From a checkpoint of a small mixture-of-experts model trained on Wikipedia.
Size: 9 layers, width 96, vocabulary 15184, 9.44M parameters.
Experts: 80 experts in each of 8 layers, 32 SwiGLU neurons an expert, 6 picks a token, a sigmoid router.
Below are experts of layer 5 (counted from 0) of a mixture-of-experts language model. Rows are named router (the router's row for the expert), gate (a neuron's input weights, with its number), up (a neuron's input weights, with its number), down (a neuron's output weights, with its number) and show model dimensions 0-95. Each number is 500 + 40 x the weight over its row's rms, rounded and kept within 0 to 999. Numbers have three digits each.
After each expert's rows: "raises" lists some tokens whose logits its average output raises strongly, later layers aside. This comes from a sample of Wikipedia text that the model never trained on.

# expert 34
router:467513481544478523463511499478564565461466602496536575467422541549485464517483476584514494460522553504511495498493545489501508575479438440458451447428480524528488538406492466489503471433507510502519487521497459507523547501510455465426419439453497472475506495481487544520528538560525573446
gate0:490437490482452483553494418478477518488446520451478472501451478517470478465542611438531579449512494462468535546530466508473544520548488480515484463532459490545529524495506482467530498503589492481438507495496542530577412515466551531454555527524548594502473559479472533552444470512570469502
up0:474509524528435490483543563486549457518474538466504559518456449527490446442519492507475538392453502501510440515506559422521486521431452467468435446510479435485502554449524507530468534482495478440574513505513424610473536504490493478449437527524470472525499453462458447472495548471482454491
down0:441467519468544517516583499555505436603520589444504546517551487497574550469409530498523472431498480497501518445557525473465489470520426484486500437522505511528511468517538528478443500543497458557536422492502487504511531464509567505458516496567468501529456425494486441452466536518499444474
gate1:503561509487485530565477433456562473459510497468534530521475461552476527445543452469518439469473492463502531481488518418462486482453578513448499426520500545564515493535456456482428545489506555514461483577510504569518412499457478548495497502445479407516565535484531492540581490447495519497
up1:446519475488494477534495438511478441546485486523448542495574540439509453503454518545485590520444495487486484512514589523500448565534483476406521509525502463475485491457472502546491516485490428457484595516451501504523533516446598501478480455517522487516533399587442489567494477519511485532
down1:458521464480551548471482544529433511510560508550492493548430463491567619470447465511423520512499471478459486494561503559486504493457561494480574414477548626534512478515545526490561455493523483483498508494478471572526564466502468479520480497484480512496484516493483470531503477417443456509
raises: "==History==", "== History ==", "Personal information", "==P", "Population (", "==Career=="

# expert 23
router:478430555500472561511475421491588550501468500433491547466460553567488538489481522563532565528510498535500504538528536486449496519447435481542521483449477468593525478536446473461486464493497484578420479530509487462466484444544503496430451447498424496473519532509488427485538472542513518450
gate1:560475503481491536551561487406473493495517498491577510482486457527521590485527453467491493458538466452469562540516513426498491473516590464466511513519438511525435480527485498491405558468484563545463423468592512506563469447458517503524500442427480526512520502526533470532521500469552455478
up1:456491550463504489497533464465508462530560480547402527566501497536452478506525520551482544483388486539549438504501560547491476463550437467468577546464495497489480477491481495521510441504487517479513513507473441583538491567452517517483569484488463405517570492564483514496441483552497442462
down1:510491400504530498490498485512500448490516461546498451515441477532539540441484547492477510514463501445480467533594512528445528475475567463488559505495503505517500445446565493502571435523505517469526511486491503582592560530522488394492457465463470454453502509520491612546444503450538505505
gate2:505526508466525468429505579514498502531488488482537549530491448445553497493509495519468488540522501488475523445448460451464479505477548461435580494540523455461520481448557562503497463515551473407536506432461500455502415431425450565524498469506525467442494405508507555494513536551454450470
up2:565528531480526472469514562500486480482482513528500513507486555500472514494494405469483544478546438476490530538420475511524424475511511507518509546471548513432460474572514539529439434549586513505469539435514554536489519544467545532568484547493475564564488523389495531478510447524504459422
down2:459466456531517571588551430503507475518509485516486519484530454492419518544559524531547493455490514442547503487569491580462554514453520500502427536544468533512534516539471471549488528539494565586474473516502439527486503460518460500529513571449531532501437593585482500498498501430530517508
raises: "ict", "erson", "oted", "otic"

# expert 7
router:462409470485436465499520504497512530505452532441487545515498565560501573537584531539493543537509525536483509515563458513422484524517443523525425453531530480501522489456483484447549503476539456496461467488533504530547500458594510499480513522431402559437532484548460499489553457533556490458
gate1:536493444511525507564495479464535520503525482516546513511492446538448555493529433423530487416521409538532522530558531467544491452459570491463526451583481552539481469564445492503456498390497476450489450520469531539575463453486488522492451512473492447475475562475551464487542517454490507480
up1:490548543504487460517552498466498488533524552510482513516465471459506502450510497533508464497444479552476514507436598534457482513534438505423520576474424502482495452522465566504413508526504477427442491493415453516528521499527551571524455465462519495495590481571490551506480505447530481405
down1:493507498499514540482536541501553498477479419526487459497484503504573563473498532468466490572517489472484542480541479577490543462432550549493592555456529492497570489476518470530559503511522491495468419451444522561431499385491535426554479519473459563438487534480469499508497500498461445551
gate2:558530497470484480467524498512539482550564479514492518519447465424499469444494484513519533494536529424493521436481508471513520524457521470502578448505515424534520476422542490429490498534531481427488505458514514458461395486403457538579494466409517524478489455554488478469460480487435434524
up2:526565512519524536471499528485535450505532467506511533487479473470466542506484458488561539427536510514562514525416490510551439535466515524532492476469515498431467476564520512523412450507489590521491506475527546517446470463515490474541468564465427530564511475473513473482437353484498467429
down2:578447456481460560467480435525598511498502515510460506461523502490462540563621455494571488482453534460521491498525497472497507515518492552516532486552469520525571464497441492507543561489452485546459497538453444566479499507523442427577480538473508485472494548580481484509519529524567546525
raises: "ership", "ism.", "an's", "| Preceded by"

# expert 69
router:418422493497528525494485460444530525478503586472437541459493520532569499524489496548507492529464559470503482578567474529481473509536523535395450511460499485506479538461459515496508490453527476485436448550470497519593478493578519518457463424421480482536520508489571501517533520534541469430
gate1:540463447486515580525529435473543491498533521463554492544469468450419556463541492485548472506476433481481535527513486451524507436511598516451481486582519423502457522569444533434433546432512548504474458583466522546528494480502494504468547510501578483511531530509543473505505519480480442515
up1:510565563494480467504505501474527478483474447501435460510562488475509535475474517517502510501414522546519414470511559537556517508522489457435549544474410507465534418522405490473441493495479472419545527527487454477551484471483541491466526511536541490514603474593466480511486422510477519480
down1:522438445525520575526533572527520524426493452535513457595473525481483560469514482448513520511480436528508509558570523484486526557486514516518531562495501564490559486465507478457532414490499526491466502488402539500610550493515481377526508509473471498486471505490481526521499542440499456497
gate2:522540439489510429472528516456470453558418448488465502499446552528578441540480501502457512575545540493462522478487503512502509462461579427462545500537457448496517453564469519477469510463481454491508515507462484452482454437488439580485528495485507487486476399543551498475447501577439467493
up2:578562567487520489476487544451514499553483532567508522501504514493480555466540435509493545459536483480578566491440516516517474480494465534525502508517503518459435528543544520480427469493497506491450436474573532595465493507496517514492505529452503560582492495429506541590559416570520460500
down2:534480482514512511493472455591506501514514522531529512486555493485450564577559520556498476438460506502490488514622513536519506557510499524535513539525530470527535507533456485518504537492434517574491477435351442456480484563513476492478492450520524436485466580577525539511480468522516513501
raises: "===", "-", "- C", "====", "- B", "- S"

# expert 79
router:448493541509486547488477517436585549454488573525469505455523506522539488515471515566553485505521523496441514569528503545483505564489491503488459452504528499533512530500462518511510476503512507450488400564482484500576454482573535502479470433426502510446553548491594480527615493556552480457
gate1:517556464551476542579526496458537493452519520486549468530417478474481612472537488487528465424498481424496488532508483462489513477517576505457467505540510489525415444544486499538472543522505563497516414528504494515554528444505594520497490495469526517501517551519598455540502552497556453471
up1:469439493516528499506515522480481464465485505498430492488526473472521520515521506544478538518430493500554477532520541519482467511569487501456508604494420532481580490523425516486426500477459500492538547510472448515544515508407504531496544476463480477499576458608445533534428457466382504507
down1:523507464531580489508558517510485490551527518478506504568419524451550510459472542486466520487437550492546454474643460532482498479514522482444530458484490531494525455455579500528524458481481490454515518481424526531509526518472531404449454507448533482509536552497439520489449500414526446533
gate2:525544533517515514502505506485521478491475469481516504570480542498523499457585483515478488535500474449474533494480501404466523454382517498429580452511519439484529452482540550436559485509561518472568496488510437501459448438426400538503508466487520470416486449507466504509492552523437510510
up2:521583563518532472495507482472523489492542539514489494486460524551462541461509492451477567512540484518461512463420466506486405478513417542533559495513455525464461479561514512510433438533511510488456459481549506575494491458498473553500518600453479512550481498436461493549499406581528459459
down2:537463478492477551523492409542529528476532503545479572474563514529427509480594462507525503458453563440432480526525535480485533505468485492441462512462540544540497458542440504477582554495440505594467526493439506483519489480559454483498530519506503500491462538602557483490447556530515483470
raises: "% were", "oviet", " (age "

# expert 13
router:442447523461502506475492488428588563486538541529525474513461544575473521489452520486487590486529488515469515529549503589461466486550449495481492515465521528525553535418473517426510514458515486486468457558528451520541512463506462508541422424523494490482566489490455439522542553580505465445
gate1:533429487517488520500536455418528501510515449525546534556538493501447566462518494478514529442514435485508469527459561467497532444508619446441479456526458423564418432541467491487416542486438523517494471501505553499499533445488514522499478468427483458477568504524527457537508493464466498485
up1:448498554468486473541468523468518432495510536514433465499481450428523483488497492522516489504418475568539469472530567481537444488543431454505474553512448456455491510508463524550523507535501459486531552491476455524567468462431527522525505407491449477510570383581460478497468526492433498490
down1:477454415483490504541515525507491452497482441546487465497449372428586543488485511519488487561492478451538502465578506565418522506487571512468588495512542502560472537497487491493558458518479496507483493464458519521530560484489534486507460485424472543488452550513457545556534521432518550508
gate2:517491484514506440434497528523509493529476404479546467570527490460486450447565498459461452491517520403498568399448535495493511496443536498463580512564524445477539456495531491468513508492508462446544471510503500504505443453495402551516585462515524514473501469550488467475527554550489485557
up2:560553473473553460452461593467472466485466477531531543487505509491503477507531447494556530455492501479514526515429575456513488493484516533562491562466455462466483449551529514517488443520530528482429521443535565543522518535506530512493525571445441533570493503458527545558519372492509479439
down2:483512478468504574550496429498520533533537505517527480483489461484464556478563542549507530522497551439507491482534514543419515523544487482503467576519499525481529489526468535482536533499422505662456531465475475492545477497507508407536482522485503422521439525562531465585477532460545497536
raises: "ibility", "| Date", "ivals"

# expert 22
router:415431503471441446477493507449543502462490552570498503538568564562504477547539506514529498485519522503506457508521501488435501526549429461463469521528521522537518570388531567513497480504475528512482455531506514503551422501499500462525435449441481457495513512485604457526518521545498534414
gate0:476449532452448495466497425439554497487558556478467496499460478510491431504433522539539515505508530406475438548573557464461585507515530496542506469492487566463469556526550479463535484553487585593474480558521486521521444516492528507498476452501514538502495512535527561501491546446528423516
up0:487472491494500487450511509490493446427465519565467507500526497520505458497522508578543492455455441512406437553501521496511484540447524563538395438478478436534517465466502515492439490483548475437543487506508505545537502556514530574466505514449441475517468520477448452491492545489380423497
down0:527415482426505520539555518512540395519561558566478503538523460545495509497483552503496451506454430451582556430483488520458521477591478466459497513509544495503547526508442593452506510525515446578504522514507495448510565511492527492526510567519449524482498508482491434479491482509454450533
gate1:490467487536474503535511402494524477555588464489529490534509496513488544501538463493504491436478501495535500552519489452455572455481586470516493464573510459559408498526469508418418540458504590528490489552518500503534585460469453476508407460488528453510536485492493446489542527482520516448
up1:474589497516491504539488467548476495478442532481446431484508462499477468514526540535551488479451472504459424479492529516613465518544457485454529515433435503503517465514458548503474527526443460474509458456449445511580466467494481558479567468459507497479509469565485567496491449607454522444
down1:491507509484506510492520575488471487457473464514505451507433426511563610469479583492485460531500478520512463522564505542466486499492534461496533462444535539489482516504531471528533455466526477430505497478427524561561495466526491439487538505488457507483449554533530468602375546449533470459
raises: "ension", "attle", "iah", "ript"

# expert 49
router:507512458457460469488512524440515474483520578539456558457450534570567485517523472510580467502447534502513439556538486563495587545548453476509456494460532469508487560544492483509510473506532534459483468495461521511604507499542561502480396443445499454474474445490544504512525450490505463422
gate0:498439515491425453546548435412503511510511575490487430515504474537514422514457580529571480533500441389500477536537510474476546535565511458590507491556535516501475565521461490497463515526474517533472511468505511465536466515497600503481481504499494431505467517532515504499438511446571495504
up0:497447514543456443442520551513475473488515557493519464507439444513479492458496479508527496402507430488448488559447537455497436537419514477483500478552528467466504435521457424512432507474503511400524508524514501570539546523493510461478476502449501412564550447476486481424474496472501448464
down0:552420539515508500488526550486515409564561539520533495489507484530583550465485516495505482443535468415552534384498484505485553436492458462539521490515517476498516548483516482458406541535465485503531538471462550490473500427477562505495494541608508535508490437481533511485515470563509518525
gate1:542463473508450437541506522436556529513535531521477507513426447542518497405567533536498465533489450443472472522435503459470581426476616490496495506562484516500416525561469488464427502500449534509511522521528522528565549470500536534475520513507538430477524514460535504532503537494515465437
up1:454503516500575518518518523493506483476415478384457519521503471476552522510502458477528493569424544553486471514464532529568511524529479471489488525484393483462486444510447522502494508489451437507559483454478445538571483511456585499497536449458472491519550472532433551456504445504475496416
down1:546490501473516493517575521479473516458555419514438476531437503465574518474450550528515492556525444516559529518543539504506464515476604529500513518487493582499514440426495510478541443459484482445507536459481469524508554491536451421525480453482552502484452501555398536552549485501549470535
raises: "itions", "ters.", "attle", "ations.", "itional", "Species of"

# expert 2
router:499495487490471562483502591468506576488480522515513565495457587605505494588470457550481500494521529567554471515507518494493530528510428501497443421511525526521478540460521498473500474471545535537546522485607521478518579552545502458433422454445478444485512522492544523522530484515502516471
gate0:545493509476508452539560471454544556452565524527503488456451557515442519461475562480558477534420502395509555495559453485469484536504512447536466468526458550528488516522542533474516508546556553530499472466507466510585444511510481502426511472553533575435466557450476512483520453470506437504
up0:444428486499434493489526537496476467537482491509508492524505459520561438467503542513500495446497470494501437513497506456477494530440449530446461414587532485468511505425470433518479485465556473451594551511569494584499530470491515499488454507522491375538495475500448453479427550476515465476
down0:484401528475455508562561520518521467561542582479538474524509435535526514490527499521536411507481426459564482519565535498460469516497482493477541476515509561483480549480474552466465495508515483480486525454558496588523502411520584572496452486555552509488522450561461463527521538461492468463
gate1:523485476478508497528525418408488494449558488567537467529557469531454568439505488488518470479531480455520492587529490450523533471463574532522498492538487487501468463529487442467446504455524562475471416537469573594516485466453531524499464471443517450484524500507544452521577527446503434476
up1:438545511523548486544532465465530463465494546509452483525563439505477487482469488512521441524447474566484530505492544501559484513520439486425541567448452491466494471499432544479451491467479465397438489479440485579590456457502524546495499497464564416508502478542442528491496449491463461466
down1:493479508498538557528459523531447526471509475481542505566465450494497576442474564449483496619483412483475527511552521568494484566435562518452535560496509547477495485461513515461516465541470489448464468496492531559536502406450546445568511492474526453445469568526503489477496462515538475509
raises: "- Died:", "- Died: ", " age of "

# expert 54
router:445496491443491548522537447447495455482482576512502532501442558526564488510533455569517515511500592498520505547513428565474515476585462566485453462517505514492465534474515476459532501469566510497494450524463530487557417492581545502464472425461491516468449521522566509479541455559500468437
gate0:500520471484469406575504405507506526460468584516500526510522484500463452450527510551534488488523498444516412487505434545471527544564528425465535487474504572492470535533524477472459426474532511546459513477459520501543454502495514476460554441560587543482406504513556495512464456517516487520
up0:504397511486452453459529522484504464493523510514572534538525490509535435446467499527470533489514504539503450583533503425533496507380499544540443445557476453435535443464503466566505517476506512493558556544538452524494544542473452495461517557488484487504512555444464459453438498516467437496
down0:495481540536495454491527564535559441554512556509488510505535427536516546492442458530556514453511445470550516465498492541509473478511476511462476463582376485586530478497491534519480526471527406464527459491539490470474485481446472480485515500538485533551462443559470576568446476466551497443
gate1:499507559493479592601529500496463485550530527494588468482463526430455570451550456543537498531467476457555544523540482486487529464492589528471479443515472509544534490534500449429401559462486522505492441508502517532532502481497556471473481523447481483521481565486532466542558533515541437521
up1:485493522451536457471552519438477492456481452531466466529543465595556477542507448537426499551468503532565437477518570537492523480567412476496553565467476498459463474498476535558466461503397462471507552541482515488580443516465520501492535537459458493496539440535488523539512438482485506511
down1:451511502482525526592519503518487581479531474485529465547459481460536525403516481492457493540448508502462519494596459521521534535492527500554576447526476489497533477484577448512569452491469493480518510427444530567545545489518519410527512497494477509468529571465498577519422503427477530509
raises: "- Years: Team /", "ocese", "Population ("

# expert 3
router:391513590419481473509510453435518471511530554553553553504473507532546498501547476556545484501484512535516476559504536535509465534533405509420466447483514511491504499447476485543533484488557508496440476524462448466562456489521550517463417493465513501451550467548547506525518501532538488412
gate0:438464500459416475482455446510493547455454561537457447504496510479476442490495556497515533561468481422454433489524500567551503534531488467537487464533498548502433494476474507447513454481515521522471530529490473476550481564515524456409499479524468529503442540550490548427519431463602478444
up0:438486517526505451436550512491522510464493492492531522530468454492477463394452442565501468418455472495530552547501575424507524531439533496470449402523497489481535445452496445527478534463485473459562563496543428458445546534521459494486497541488519445514512488498463445512468528500453432489
down0:488481517476504478524501549514513438557428526501545499494482432545574533567507495526558443463494431453486517435543537463437490473511469474463531431511451513542509507469518534491451562532469506534458377477556462453495449466510548540528486519530503547455473424543485536460466521518537424473
gate1:491449501493500542557519423515549530488449456542531487499449578493504561450559525508509440473525449422493566503500464512513476460473611534511488487651479491495471525544489455479430540495539591511469511482528525525502526491464518527476479448453534513482565452505522520502499522489548464461
up1:409471520478487551525520491434507494523524490473437520477535471494522477513491424568437490484430462561544469506535556537539474527511443449422497552486458454486469513557478587518496509537506448479479490512487487527559417499438540529552504524490428500580510475563483562537474440503537494447
down1:526486463466525548512516509440482532438502475545535448475462523542562573507499529495450516584452535494551487482577472581441506533486532548504483490491498533470506434477527508511542403519452461459487559478434491593508542398529510430533484476512493504524507525554439547563476479471501519508
raises: "g.", "kins", " his own", " his first", " vocals"

# expert 32
router:475483443434560466494483484514555490486489593528466542511513544498509554491492548509582518531394515473479502539520557536470520563527432418518494508476487486475504529567432506517536500537399507457477431498538513473539496481549540534451413445446475522508493483476445465476550496536524456477
gate0:521481512480509441483538467496480479516476533537504510479434509501469523442492531510463492524444477456486419505528454494446604564538513399484517457561482487530520554529492407505464507493560549499490516503483512519502431555527526489447466497561538512435478484457471517509479490420607410458
up0:469459470503430445484530456511416507515498460528513557482461460482538474476470484562463501425508441544429462526504534432447541518373519480423454477519548472502534495489515528562449523515543523414485550528542537571543547523520510512476524530526543493502519452464478477486429540472472469491
down0:498478498441468504530556497567581465534522564492514507524471493559496518511463510536519436437537417440577518477545568497493529475526477488425494494544527525455505498504494547491460478554546378413524469484478527559521497469511540524464527469547483488536547430589478485521444523477478484525
gate1:532466541468505497544577439466544489476562463505541507489511471481449499487530452533525444583487486436469490479493544476497527451529514514460546493564458499501418420512525460463446435453479588514462476533498450531556541512480471481506455545477543467451538593546539528512545532459529421474
up1:475523551470481495546522562532525508491450490501436490448488456477545533460496571521465459537423479503514520489498557546482495565545435462430538521432471468462551444547464485540512480506461428496515539526490497582552466502519577491500492487463529488499586514565422594553494491458500456483
down1:529526496451562509473511505520443511433508484466480454547491462460549544455529551516495568530416525507581498533599556512514513505484557505541544548472483513482551500463506460502437443488500473493421488499484497470497518419539460417543527501475543495482577531529430514563476496406517493542
raises: "ours", "ony", "urd", "s to", "ber", "s\""

# expert 66
router:449469528470415522522537417436515492466496571455472557513497518516531490532552507523477478558473560455543560521517498537507497528564500518432506432486499493542478550450467431504525488457574470515448503521479535541561523488568565508474462390453519522468468467514558514487507463522470465428
gate0:498473576492481484544518442440507568483470574485462512443514500462476404477521551510519507543475462478473510478559462536468537520471532471504524421527442523457486538536535554483494482545544483520488536510493528497502476504491527453483488436480614496473450552489483564524487471426430375478
up0:479448504475446448391535514483527469486424538579558500483441502545498467450465457557498502455500479555473444556491524441556502525413468517539479452559493466481583491469555443533527529495521507440525495527523482568526526531487466479436506521479506457498477495441509491525466527526440431551
down0:480419508524470526555513596537481490575539567490487503533512427521580500520452464548475452486499413442538564499499526480494526465511525452377491518525474501517576493510519526504500555452494504498469542462507465483449511478463542527511486502525436487472472434564423515564528456513508456482
gate1:471553548513499501566600422471515513464498537470517461502467470526478515434527500544505486475476403450513569528498463524560495480499595543519519451517505448482440487505490533484439617450564525519528507521535528532590524509492459488483453517446555504451490481483495461440501466455488469466
up1:459541490498419506488520532449497487449491548435427546456558482459517525514482487548460522610476522475538511490480544535493488540541475463473481537482463432488485448459412513519438529492529504498516542495524532513582492497483554484530491446478511516532560415563450541475435423478456461561
down1:565465518497546527505529487449487552416508522520492458510443555536496581447471526434507475554492553494525478465576518531497557528471563516508540503522527499492458497515548487532549498486422478467448522374437528602526538421489563427523515517494481483477446493506478530465495546506514505501
raises: "==History==", "== History ==", "ity."

# expert 72
router:436449447463508500524494513460547470497505546508407569466488522547551547442508510537566477530482525543525495561518494542513500569507427491472447459499533517506504552464476463509511476529530491479462416507457456520514471480629466482440446432450511572491522524534512513533484512535533547417
gate0:495452472457518507524482491497540472468488554527518502464475486443433484475451455561471469574514520506502433479522510477454511560501593474544484440536530560558538493533480502469472506550542572622470489481476473491554411533499479532504506504532539515518498522507528565547485475454542407585
up0:424405501471467451475491509496528499479465521484532481526501445559539457492456480564464518456443443550517443496500546448516470521432514501518485456608510542438572470443507433584451514511517561471529519470524479545451536529484497457471441499520496436534468466542458458496455524527461452485
down0:499504497471488545556558524515506393607532599506486529518525457547627510540504476550496464487522448464574563468540544507454507506483493490488486464568477570505564512474521509471468519515507467484545452466522499519484494482505593517499439503518502577463530445518479480508480545475454469501
gate1:544531436493507537536558439466532511549513514505516441523464459497457521500558453486566499502535479473439503544497476502501554506499624533467490468505536540502410519525412520503423550483473485524500406519491501546499578477496538533531509467528510478481547484513543472576451567533533487418
up1:468460484489533491515491536494534510457455478462490468517470505546484513444432522583481496504450508512573474498543586500528496519548481481459534517442412529459562520524494494530469459487506487532550512520473476563575488474502492514478530497422426414549574420570392524518474456531492511525
down1:546482494529522480548483555490474551473500520497503430545450548516517573518425542473494519516471486471500479447639504531505514488515528518523551449497502542515593501509564525529511427485453432518507536422398529549531566483496488472480506512474502433470504432501467529524457491465473434526
raises: "- Years: Team /", "wich", "lands", "sey", "erbaijan"

# expert 14
router:447414500474501502503500425455531511464442590480494511489547524509574468540515494516507487496465562472525498581596527508485491528582489526414470463450493511515496499469469496505522483485522496490419462537468478477575490520621546537460463474441466500515476507476534464528505544538555492424
gate6:481485567474479552522542466536484530511513519579477490414475419510491468531581514508478448485521518471550472535508463546532458452509523496491507460480479515545459515432516562493524495540494473568461569491527620442548470515569481513458431513439404493537484493466486453518515444451537511494
up6:480544471548537535525524463494517453427472412425503503489496450461451527509550478563518546503467403416477515506470466514473494479454475487459432477483503493498492503534521469505421571478524496516421500532507462575494552537490497406494548499500519509525414539488501471575576489503488480434
down6:463473450509516477547477503468518540543488487547491427501480499398531470537556492387536500575513507491530410516494482508498470521501499495504566508462490524487544480492465482476506520544465502488475507501528501473622527545602486469398474507470400524492482471463531439439501529540539502527
gate7:426531419572511500531521520495530554568521511534444487504442569505449550476543503469441550551445454503436505507497481540502558494470461504488420468524519564531465473542451506470482559429538538514501489510526503457516440458468496435467501519530606505518507497515524494542537518426462448558
up7:431523478557517421465426469561494495547483454516504485503500538498496488497547619506534525510530480569456541433427474498433501582542480505536467490484486492490434474525493474478512475581463518444527542496496518495453488459486466515471415439507414443427467502504466491493469475542494549464
down7:506427479510447477490527469492536538485473560504468454507509473495549474496495499443553520459421542511523488542599553470514481583559511521448488496493523488440548532518504437527475504502535497483485487449460450478546436618550535503528470507443554615494480496523446500482460519452550521553
raises: "===", "==", "====", "=====", "- C", "- B"

# expert 42
router:456524455478455572522552495469488502516481596484445576465437534496528496490535438576532534487490500501501482526479467549473481537542444509490450425473430553506488512486533446551550486421548542481489462510448507514587483504547557479436536495525461567471511543490547526519525453570530473455
gate0:460519512529494497535506451463512524399473583531531498480492492499485434491527452461551467475521533488476428537554453494497537516527487429476512398541519476495448504493490504469521514474565474502445484535473549521563446522518546543419508536540529562539461556484575529526470474453509380493
up0:509473586453466494459554496461506487509460548483522508567494479507482469466575517529489532406513476524465466564510520471520523496454496523518443453521471464456557415494527418521464491466558441425530495488519489542516562526441558480427479556484560479496430501468465477489432526480445427504
down0:477460479449516492519556538539540476556531560474516486518575420480590499564461459477493479453476528467558547439453509491542445488496450489468465485548473530484513511475542466479497503524476466536501481489618490524481495503551543523448474502548456518487495361487473511519402512451532513512
gate1:504502472569488563553567453467531508538532531514546489534477513468536572442602502501533446482469451467503519596528504498490518416505511502435473495540516534533508537526464515506482530476469550494430423572469546563557545490456574506518533535532506545487487540475561484435506532503566488481
up1:522530462480539477521545473478499500500456487466454478530532488541535469437472494519416506554459506557564503478478553514526478499558470453416502568437430481472490515468422550508479502486468462506522514497473495505560491448417591540501531477510517493496539482601471514534403406502522538469
down1:528530522542532485535474525504462519480496482572529473518442528521455545451522532519456454526440496508490475462621479496513540510444585515514548496524453514536521479497540432500563483455520501495538443438407564569467530455538541419559495504476515524495514553524525537543422491431496478525
raises: "=", "Scientific classification", "- Born:", "- Born: ", "= ", "- Location"

# expert 12
router:441448505476468470509482434437508553466435582528474510496505513549538521536533494556559504515475542456510522540507494524466505548566469532470449453483505512480504547498452464500534433477541502527450470516446514496585441507546579509465474439430432540506539491506567462543511493534550470397
gate1:517527468507544500571556480449490533489529491485520503504489429446418494494566526528515476452503446439496454566518467522496475481478586550487537474576457504476454459554479444500413495451492596533496482525487581500507525502428499476461539477486512484472467537555564427493466541532553471449
up1:454553523468518481483529551463492510483480491536485448491544470523521480446513536566515460497476452488550558475512589512530583528529480493448503590533468471455537435583453526531461535520493460499536578498494494526541408493449545555493505515509483483511504467633455516512441451528457518501
down1:498436456438529565510517568524466527481518547576474496536473445519517507540455526461445502483459488484568500512599484500403493535515494485540554557475546581527536560468542493519550466539474475487481464520411528535524495514510551458529503513444485481435436529452468544546459452467492455483
gate2:492543543480511495421479516499455483510496474476502512540460531474499467411491487532464524515479578435500532482449502448488513441476542518423522482464522420489473447465522493507477554585490540429514492494486439490458453435428397561523468486521493450460447416528504465521446502524445522457
up2:543503484534548488528504530456535520504538501613509512450479575476465466484494478520563565503531521501565509504456501473481440449482453511543485493457489459453448477591500463509446472470527532461473476536527560562469555507547491517477479526497521528559495482383495510558487377504505498439
down2:526468434453517526500477432486487505533540501577479492541492467454480567594552494540517449457466453463509482514544463465420517551503507435519455511533567516479488451497486489493517509502415507547468495455416465535566476603531497489572503502481554469491478569510497496543421478461535527472
raises: "===", "-", "- C", "- M", "- The", "- N"

# expert 78
router:391415446457456527514465464492562538481450560516530528459470533532554488538522468475532528495469495486495457515575496519484553523516522457484457482449524542520558552500404512550567511411468515491480501509495503433503493539590545534430497510491434558490503543553502522505519512483536524440
gate1:520536531499467521512527456461551520527552478499490494530503569499460533450544511476541455452491412474451456527512488471506495430464621515519494459570502478560475440541433513475438493417478580492435416450500472517554503486447506519493494523471493527457449440490515517521575476445508472494
up1:552506461483529508540545488486501460500467457523425520494532451486555503530517527515487526502445431537520502495495597545504476523598411469451528587459480489456509422517513531505466487495412446517511518460469427536568528510502586509503512487485470515494564463616484470518450485495476482506
down1:512499454498564522566509520523466482426505476505536442524504468533540558455524530502461469498439495551478526522519474546492490492427536508522534513442502589486569479496534498504595470536522504523600490428528553544444473418522552385530510490507519446425494544547509519474483486491478507532
gate2:541509470428542476449507493529452496529510480472441474503461524532583447505542522485501460540557539460499529486497472483504486486425572478457568436494518460525512458478566528500514517536505442471525554476473455397465488431424486534438449425460491524476514400486482505440495490480427499493
up2:563510464526559530473479464449529445499526484517481531472484537500532459453493475509457534460535493501551544456431448497515457457498505601522513525497536559445537500577491497525415404487445484517457472460570558512459438501468507505508500529519428531592546496497471560521527444525514440456
down2:515463499440522501526501437521565521527532516523467517449565554526444521476587451518552523444453516483483516508566490478497545565511515531493396480467499479555530469480433509484471485540471533564511463474426419529494457452485482454524506501497435492400504543490509579491451560465536519460
raises: "=", "Scientific classification", "= ", "===", "- The", "- C"

# expert 24
router:515450474469468552506518456428530574470470510442460531524513552540480526488522518559511539546516481551539475498592572569463533526543494459533458473420481531569562477534496524495497464492580503460490471562486479449555485442542452560448473470531473467443516553493524456448522479561535488525
gate1:491481498501460561591515417501476475528516426526554481481486478490504563461486514469521496432487439442528478516477544499511508476494587492415520492434496445543463507551468458524446461492507527585508425561537548497540519460450529496447460480420513512510490575504482409502526489491537446512
up1:451514524497470528549482553513495499488360501505483548502575508513529508474464538527446506528445496521573450495527584495505505555504458527466534532454442506573506430498457557530500544490457501508501524472474468579555443489470560479443483461473470480532543500568464461450438436449486473511
down1:492448542610540546543532482500516490505549469564487469512494477480588540431510568508461491566447482504527517464612560545471472497455550557455527521508529565524523506477476532510584489506495499501509545478502503552503552445471527416571473527480468562497505537488526528535553510518557470508
gate2:490500425432480524467507537519508521479540425464506503555518471478549573533479490493426491536489482441504510437477495464509449505446539417503532479488534444544476469477472558456481479542470535527559491506476433462468430454384426533517568513476528524442494455525447445496445522529501546512
up2:514499471503535457489543496481477469565528479570536527535501498458466553531512477442532476471592461407485495517449503479493460515484514512513531546497491506489435455530501466524468448518480557512439506457492536519506439458522548508488543604476434536588570487431514552553552485536456412450
down2:437530410531506590473527488467530498442464512546464436485489490433426553531505438542505513506452589473474528494539454527458528552538429508475439508441541521506561471523470493499472508528477469517549470478456486491520511510567521480544479523498508520536443513484568476544489593441576540498
raises: "ying", "ict", "ied", "ing that", "ing to", "ing the"